Experts of a small language model: 29.3M parameters, 8384 steps.
Below are experts of layer 9 (counted from 0) of a mixture-of-experts language model. Rows are named router (the router's row for the expert), up (a neuron's input weights, with its number), down (a neuron's output weights, with its number) and show model dimensions 0-255. Each number is 500 + 25 x the weight over its row's rms, rounded and kept within 0 to 999. Numbers have three digits each.
After each expert's rows: "comes before" lists some tokens at least twice as common just after its tokens as in all text; "comes after" lists some tokens at least twice as common just before its tokens as in all text. This comes from a sample of Wikipedia text that the model never trained on. Tokens count by the router's weight.

# expert 45
router:493471518462471560464504541478485481499509488529472527474488476531494501423497500516446515513499461543474492494510482521499496515507483509486452501532528496458499561487538533528489443521511488521469485508481496474491508536474514465499449521502482510498509468546497472506490515502491508464527498472523500517475502510500492522468476462503550453550509514537522483468507478501492509493522484511511431498492515492469523550476502506498493426517524535536487527494473494510506526496509506527507461487495507518498514509507534518520534481459523479507534452495469478514500497477479504531518494501470471497523500504514538485517520486432497506485510469505519525505449505483505512507508474514498498513546488500473547488503431547501525518518470488479531460444501498494479526512505482
up0:524482534536480518499514536475488492498512441523502519483491501493506469471438458512473492458450492526514480532479511532489515486478462485494484493490492483490520531475519493482445515475508499473516487510514504498473487508541495476506438491531474492501488522509513452496509511480500488488473532525489474480489467487527507490465499430482501568479544490514494569467493518462539459566529489471559492506458469478504527521523502515501488509511528514490546489484499494535518557524472535520504486528487529494511476491534534496517516465491532492482478500466476456477504519496548536530506452505532482497492493528528509506508529474479516472496486583521497451475485492531482481497512511471504508503494470516453489526515486471504518523506511491478529498519489496515489523518486514
down0:466519489496481510536478508515517515468534530527525468538520505494467513482552502516494502519526523491475499495480493485467492491487516478442484517482530500525510519476496495520525509495472515458477459470465516501472514441491488494489508530516478484471495510546455519545520508499485508513526550467521469530477512510534498499470501543468466491490548468498498465496511489475479480536503509498481546542483464501514527511534547493502488520516529516498459506523489486505500477461519476465504516447549477491475511469478532481467494510480498520553550526478513526498505582531491529493535542494492514502493504504472450480533498506467507469483497530442506489532528484508532495500489575494504483475495443476496489504513482505471460536471509519516528481508522552525502497499507489
up1:483494488495469485499504514502487472549494487519491518515493482498493472432491494542468487535502489506494531508492492472549476525522474512503473492492576510431478462505509529538441541506567500488511468493447498491490489522471490485520447501439537488506497498519521490508503481517480522488507525447506556523538468515504523515494510514485500515473557499486466497519512492535499507522498486505503458489488523460510532500461495462499530492460510548465497513562532447526512518483480536543476498515486522478493513490481518523503503492478488465498542468482541488493537548483531537495476506481492469473505484482498519505498523513519500503501501500495542487521486494511507534477470488509491464533470524521518551500534538521497525498529544501536507483521513489510491458463503489
down1:538542494487481550500509483523455497497484506495522517480504477536491501440472515506513469490549515501508481518484489501481502479494546511479476500510516536536517516559493528509454495466467492487463499494524460526466498528531486517508510493524533532506525461495485465508506523474471501541496468521505491490499504496514524475515496524514470494535490527525509482497519485507529522500474535519468484520482481470514487517543480519512495512494542500519543504505488522467494447515484518534481507476525488468500491500486497444506504517561496547517506520494495427477538476484502489470514478488481494525515452488506533467444457530487510500532481472530483510540550504516518485498495541524529475502503457484460519475504486550537547506486493528514551518462524452466463463495547495
comes before: " |", "\n", " ", " 0", " 1", " 2"
comes after: " |", " ", " 0", " 1", "|", " 2"

# expert 46
router:466461483485470516483521519497445490483511474516496524490495546505534546529519521491429529502544436552520533500454502494497463486556483468493458487541496469484489513509504462487494506504512508502423500469496511496513533542473477516471455482464487513501532459541529519559477471500471478462478505497520480516469508491500501477509507482516481500496511514500488506475515485480474506523491512507515435476498477488502527526470534505551531461522463519515497501484502468516510522486503550490490464498490489491531500503507543513516496519444489459547518465480483465498490518487456503549502542506486447506537524502485493534483522497490505507497514494481479530457444483465494494477528526510529487489455496486485503514462489516515508528490520515480508486483492465499497512485502463
up0:501525513463513486471529545520522518557502475530519553520545523515516526484524500411501499497497501475462515492465506477492521481463508471493491478503529477472500500503536500489499485569526474490493497475523514491508530537469472502474534470536501536488475498479510464472453500486518468501490485471538520489486519472466469522458479527488499490518521526510511487549500511456495499459490486516480499476490518499538492505494519516506506486450483485563501492451531486470476473526479508543445493507470543495505560498533511522489505531497489523499526506523487500540493545514538468508491503511489478552498494520522489490510487523509482486495480517520508465506515446539490467470497535494468476499492492489467528456499500500534548529459559498531506527464497498479499524489477507
down0:538515488528535518499454513482474486496479498517463531490475473475487463493493509458537499509510504513510451501533514473491495501458484546505508528466498492495534479475479504489524520467495500519466520497483482460475493517512509528535432504530527534522456525486474491539506520513534494505486487512534490506495486539469489552527520445466496462511467447465484474491479511500476496492498531520498490537480487537507475524551462545478481467535529469482542524512453503503521528527487479477526529518468480532492523514501502453540488478498522476521483483523505483498533498505502478443481503495537514513469501505511545484472507489511470498554504495511490557487488512529503501532499496487481446501538509550522521535492491527487539437471474467493446509505515483519504488484475519
up1:477451550504527518475511519475518512504527460529508510506523543502489522505496478522456553525513486501469501509514528434506478532520487464537488518513494448484552533524476484518513492517483533517532460499471464481501485518443489481460467498456462517530483476460479475516480474494506475474485561429494504522495465530502510511487485498520552490554495479532497513469521464491492507508524488478526476518539507484520515476518495515487510495478492518486528531537492548534490535510476485508489506523495517526485476524519503502549524514492517493481471500506517531513515494512508507514508520488455437508488488477519471490505519471475489503506482536510490513460473542499465530511499526471517494536464484484493491476492528457471506481482514485492469472480502511470553508554555466
down1:483473466530504493523514509481516510489524502530501482514499511453546499495499513473523480490495459549484495512493522535531515482529493518517513494486488506492525521504493517533533488544468504464506471478486512510416498504495513488485467499498529485469490568539494506476491481489542492484488508527495492556510520473513509503490491556517462485507462506434513476507475483556501489466495505514471477504463486514467515540468502532458484513488537459479477516473497503506490523490500464463506533476495502531501505468499502511487495524510473497545501472538514511491513495495495510514415484517495513516504519509463496492512501533483494427461468527469483506491483481466505507502519507508441442506518534452519472424496474496466496474513529480492520564483500486496500512493507446
comes before: " the", " a", " his", " be", " their", " its"
comes after: "\n", "s", "ed", "ing", "es", " due"

# expert 7
router:470484478502467521502519552486483537519499492502461489540491539509552473500523507499462526507517466489492533548498441461520467444509477504481459526571498510485532522471503484528484521514505506497523478515458472481430528552522520510453467527490457482496504501525496476543488492503517455517483517491513515502477489485481487563481487501493485477559530496488497486535495504515513493518481499521484466493504487531516550552493503504492509507488481546522510486503502518476492507524471508496496493533482473480500486506516534524501491483477494487519467452478533457475493555448498504501509497555471436497510474500489511487482513501489500462504477493473478528506522492481465502491504517505494487548508499467469509491501521490506521522502491547505538532469542536474469505455506452
up0:489508455527467514494537519506509497517513512506507472557471532529492527490509542517491506478536508526496518505497508522547479463533497489507488471511498492479552501509515492487497497507508507444511459504512497534495600513531498462523501502512427471496502456468484528523505521501533555485489497466529514504466500499477525528542463484491504497523527480519452484476508516463518499503488508508477487498488496518483500502510492503509538485470521492491507471512492525478479472502538489454497428527505514517493491458477457545497531452465477466512492551486439498488436533497462497516507521518534499517495452506509513524503484480477500505463523518471493510502511521520557497485525497508520533495493478505467477590488506515482507485520469532506498478475497507499516539481488504
down0:525537473424458479535503475505517512470500503511514513497517438489500515507513459477530481499458487536540494546506526529478511465475506491539504492519480485519492501434439512515525507525494475531504497478494470438528442528490486484504458462464513483498509451498557506490489453479468474523493482529480550516535512494460507488496481529488505466512491523497497510542528512513495473499476540503530553505467499476479454513535468486482491511530500500478479527459508534493482450501511487511492510487509502490509512501497511465528532528488480453525514483481542519509525531512521485514508493497490532498536514518525465489509522545503489503465477485491535489497473526487472527484528482501470500489494483484544507532499499482533508505544546469490549472504479540496468467513483488
up1:476488518507492489512497485472504528456499508504503467494560526545508504457486526511525499498513478497483538526458514456521499475481518534500482514519491497543497496500526482546438470500478530451543496492511496521464496515529515530500480496490477501472543478516518534521476473479484488536500497449484523481483450496522530503507484472544494521481517519477462455501508514537479444514483501490448498535531516498565552529506498458515449505502482521551498520499500490520497506498522482477484501507494480462497512525505514534473539503494516506498480460488498492481502482518523525519478493476460497484516498468516517515478480535481498440464529465539480485502484537490439475492494465530484534468507464531508552493514486496484527539499495475523463515506523439503453473521509513
down1:489472504464502458502467560521469523524499531497509457473513553479468511519464471505486490505537512501466495472494489498506465493491477503453488458544565493507487531508469518472506507480504465475494525503500475502469559466478463512486509514509562480516520509511451507479525530457472516486472523452502484492514529516474497516522463485497554514484485536486500512501472509476493562482475463490523504519523482463499492502523534514504503495518521476447537523514533500523514497516525469495500514492476491488498489526485473482464474520495452485515467529444491503475512520499486487510499494489492506545489546486496546533483515463457512530492478481476481534521528545481527484471540538508539524538516512514516516506510457528463452494478456511505509521515479485497551492487491522
comes before: "\n", "|", "-", "The", "==", "In"
comes after: ".", " |", "s.", " =", ").", "es."

# expert 1
router:474451444481487545527487498466456516482514503514488498495476502510503515498515490505431506528503468494515495507495516523503521494483484495476465503579486508509470505516538524543532536518530490519472483501508522455474462559510538517496483514472483540478536510507534461513511522494496520468449505478499502492476507507496481510499478460507506516517513546553481505483490491533477516477509498520482437472478502494532553493536511503534469402537508570492499502487467469489462492472531533530486503542480462508481498476517540529515483471482484504518477502490516474512520527462516476561521487541490467482497503508513519495481495514492490458467483489492481529494533487511499542510527496531511495542518484469491542520522505504515503504542500509540505498497493508482520518511496478
up0:493501531510498517496512475443449485516487489527491519519466493481505487510498482531498501518501511498490507467481535520461504498507484481475491461497440499479464505456562496526452507484530475468459489555486494500468493511477505499459440459488453476459481487510533475521520489484569556495521497534534520522521487542507541503491464456471522493498493455508462530459493490535525494505548469518524471500460529507503502479539500463514485515501564520502474529446541494498543478493522536481463528490538471530517502491518534504510491531516511480470474485510492437475492532510510491498506462478503490506530513485498481499501479512506475479522486469512457472484486487524541525478514524505471511489507477470504481480497493439519505510478492489496482469488476482507501528504530504
down0:467470499479525528493519477515506459483512487527525478466488479518469485469440542500486489473481489519483484487437501494521486484531508538492508506503520522486504536496504546511480456500472506521513511499518493462543526463489524496502515451495511477501512478555476509493505490398487492460549531513515497497542469496498512492518533488551471492473499518487492489543502499478512506532448530480499494503510543540514486509503478485486520512492520468485502511536502482497447574538519479494486549490494533512494515518549438490483498474507515500515539459472527505483494512508518501474498498564489488556494480481508487494493479499484497456497510528497504450533482533530476501538534524483537476444472488492523489493506496526498486505487491523501550490527491497538494474505472507
up1:507484467503508500445510546484483517515514491522502475552452430507504525497471512461476541478494503495511501519478469524492528474507485484476489521484499497488502504495537526496515515478508517489496555537529495473450522541508544473500483524527485470513524521478489473490486502516493475484424489495528529486530476530471510485479478513501492477499507512514493473452499471480511438518490497503502480519504484503563499474527473524518497477527532518486532566480443476444473471550513510527507505533511494502522484469541460505561482461507529442494451520511514540486514492466512502478488491509522487468489459514523501499452490513465487476509478543500499498503531530494511512491543461541502501482510526535489490502503502474487506474489521521482527503486446514467531500486520489
down1:505481496504493484506502505490504516478522517512492491518515488508507480503510503515509499528507523504500503516494497501486524513500482494495520551509503490509467488481486496499501545499492479520539510500478476491498495541493497523514495507495493493508545501511489496459495485801506494485517501510511503502484477519492468510506479550487497521483522503539526487502488488515503497478498516511527537477497501525525472508506497514464489528502474483514489478508492510520489504504494486504495485506492501497489502515503511497484489541481475475514496509482531483472527524474494491484508513505515496493468500514522507499491478513533506500490478504486498502514503503483469490512498484519485504497498509507489505503503530496493496495508488509490533505499469523470499498485482484
comes before: "\n", "|", "-", "The", "In", "=="
comes after: "\n", " |", ".", " =", "==", "==="

# expert 27
router:463510502481491525503484517486462504470488514504481542490446540526498540508531515478520510495522457491550514531526489499524531486482461519479429508552482464492497503500539473488454547546546512562488516494506529488531483537495526546469501472520491509478504507505556483548489481508496501473470512521492515537526483500501483513498496448508482495518510519499483520498506474488468493508498490522514429487440495506462563517476512515533463456527540494528514523462460511487475496503504522497509453515502492491527501491518523513525493473481494498503499471442528502513496515462451455496480490507487494506532503500523512503470525544526499495471531489504458532467456501458510472492539487528528484506514484491491519516490462506496485490544490483491491534463507505453502509472482501
up0:506504499512470498510466532520514521529524513498481519536440502484501513503525497474527498534511480539542505504481475529515484490485493540455503490499532515489490515558531532515541522496508544512480525494488530505474504484483501506532460509485482474517483505475488472517491492481520552508491492482499554530479508475494579478472493473500499504490521474532479506484465480521489480451518523468489444476453496497529531449488513461507546497473558487532534494519523540484501511527465516485518507478496502486490457477492456490485495498479415498495528487513476509467506524484485470514501474520490498511551470466524486492447546494532482502527533513479487496507487523474517555494517508449542493490518521490453486470470533506511488488513508523505478497479515530477539512548532481
down0:437464533481504529514504491522488493510505504519505495519516483518519496496527500548488458464491519493472485556493542519474498492515488493496480516522489555492500525472519541476536454482537478490526463469518490503482470487527499514502487516532478507546516497542523496454486501543523542459529563533487545474544488489518484533489526526482481482485493468490511428507497529546503473484512531491481473491480476505493534517502475502533520506488528464496533521485474508511493547493478476520524563495485518463478504464515533467480500496491490484521514452535516473518516483473487449530485464531475487478490548528495448465484511480449490475487507518484481544527440517513500497512480491486493466470467513483487523493495527502507502487529505510488509529497526499540548515497535494
up1:504496437488522505475510527481504496500519495501495490553515419521490512461503485508505541470518500484494505469494529513487503499485450497488489502497504473483520498553519490511485518543509507510523508487502437472480535505558524494486479447485436512509442516465487520493486523512521501459497538487484552521497492483472484492489470497493551522545529541541533519493484483455482483524513467517492485451531483498539504481509455480508497501471525506507491530480509473489539506530530502508506541522491519492470442495526508530508547479502483483457557483514501489495487497496541427507501478523469510480521455540510515496490506502490500499513485444514499497508503527501483475509532482516518509521554478487493499473523524527523506486506518500549512483485520484465450461475510468
down1:568489544484558495493488519517506513474498466474473511511515521529500450497503501513534494491489506489471507507513472521493517500496460501508549518483500468501497492508470495482508543539483499504496517473529477489506520520556512481500527509489469502489521499464497532432496552688483501498463499506518507459490482512488486503510464504478513494493506467499517499481495508503500511501497523492495527482504537482526492541512503490507492540495475529512521508517497492476473512530490513538495512548494495496508530516508528494488520518528485463488500536479505516454532538497480449479522496513476496453514517513477492518464486469523495491515471510505520508494450528471516495505533492507527484485546525516501519516522523512538493488527511511500522470515473548515517479492494492
comes before: "-", "|", " the", "The", "=", "=="
comes after: "\n", " ", "==", " ==", ")", "ed"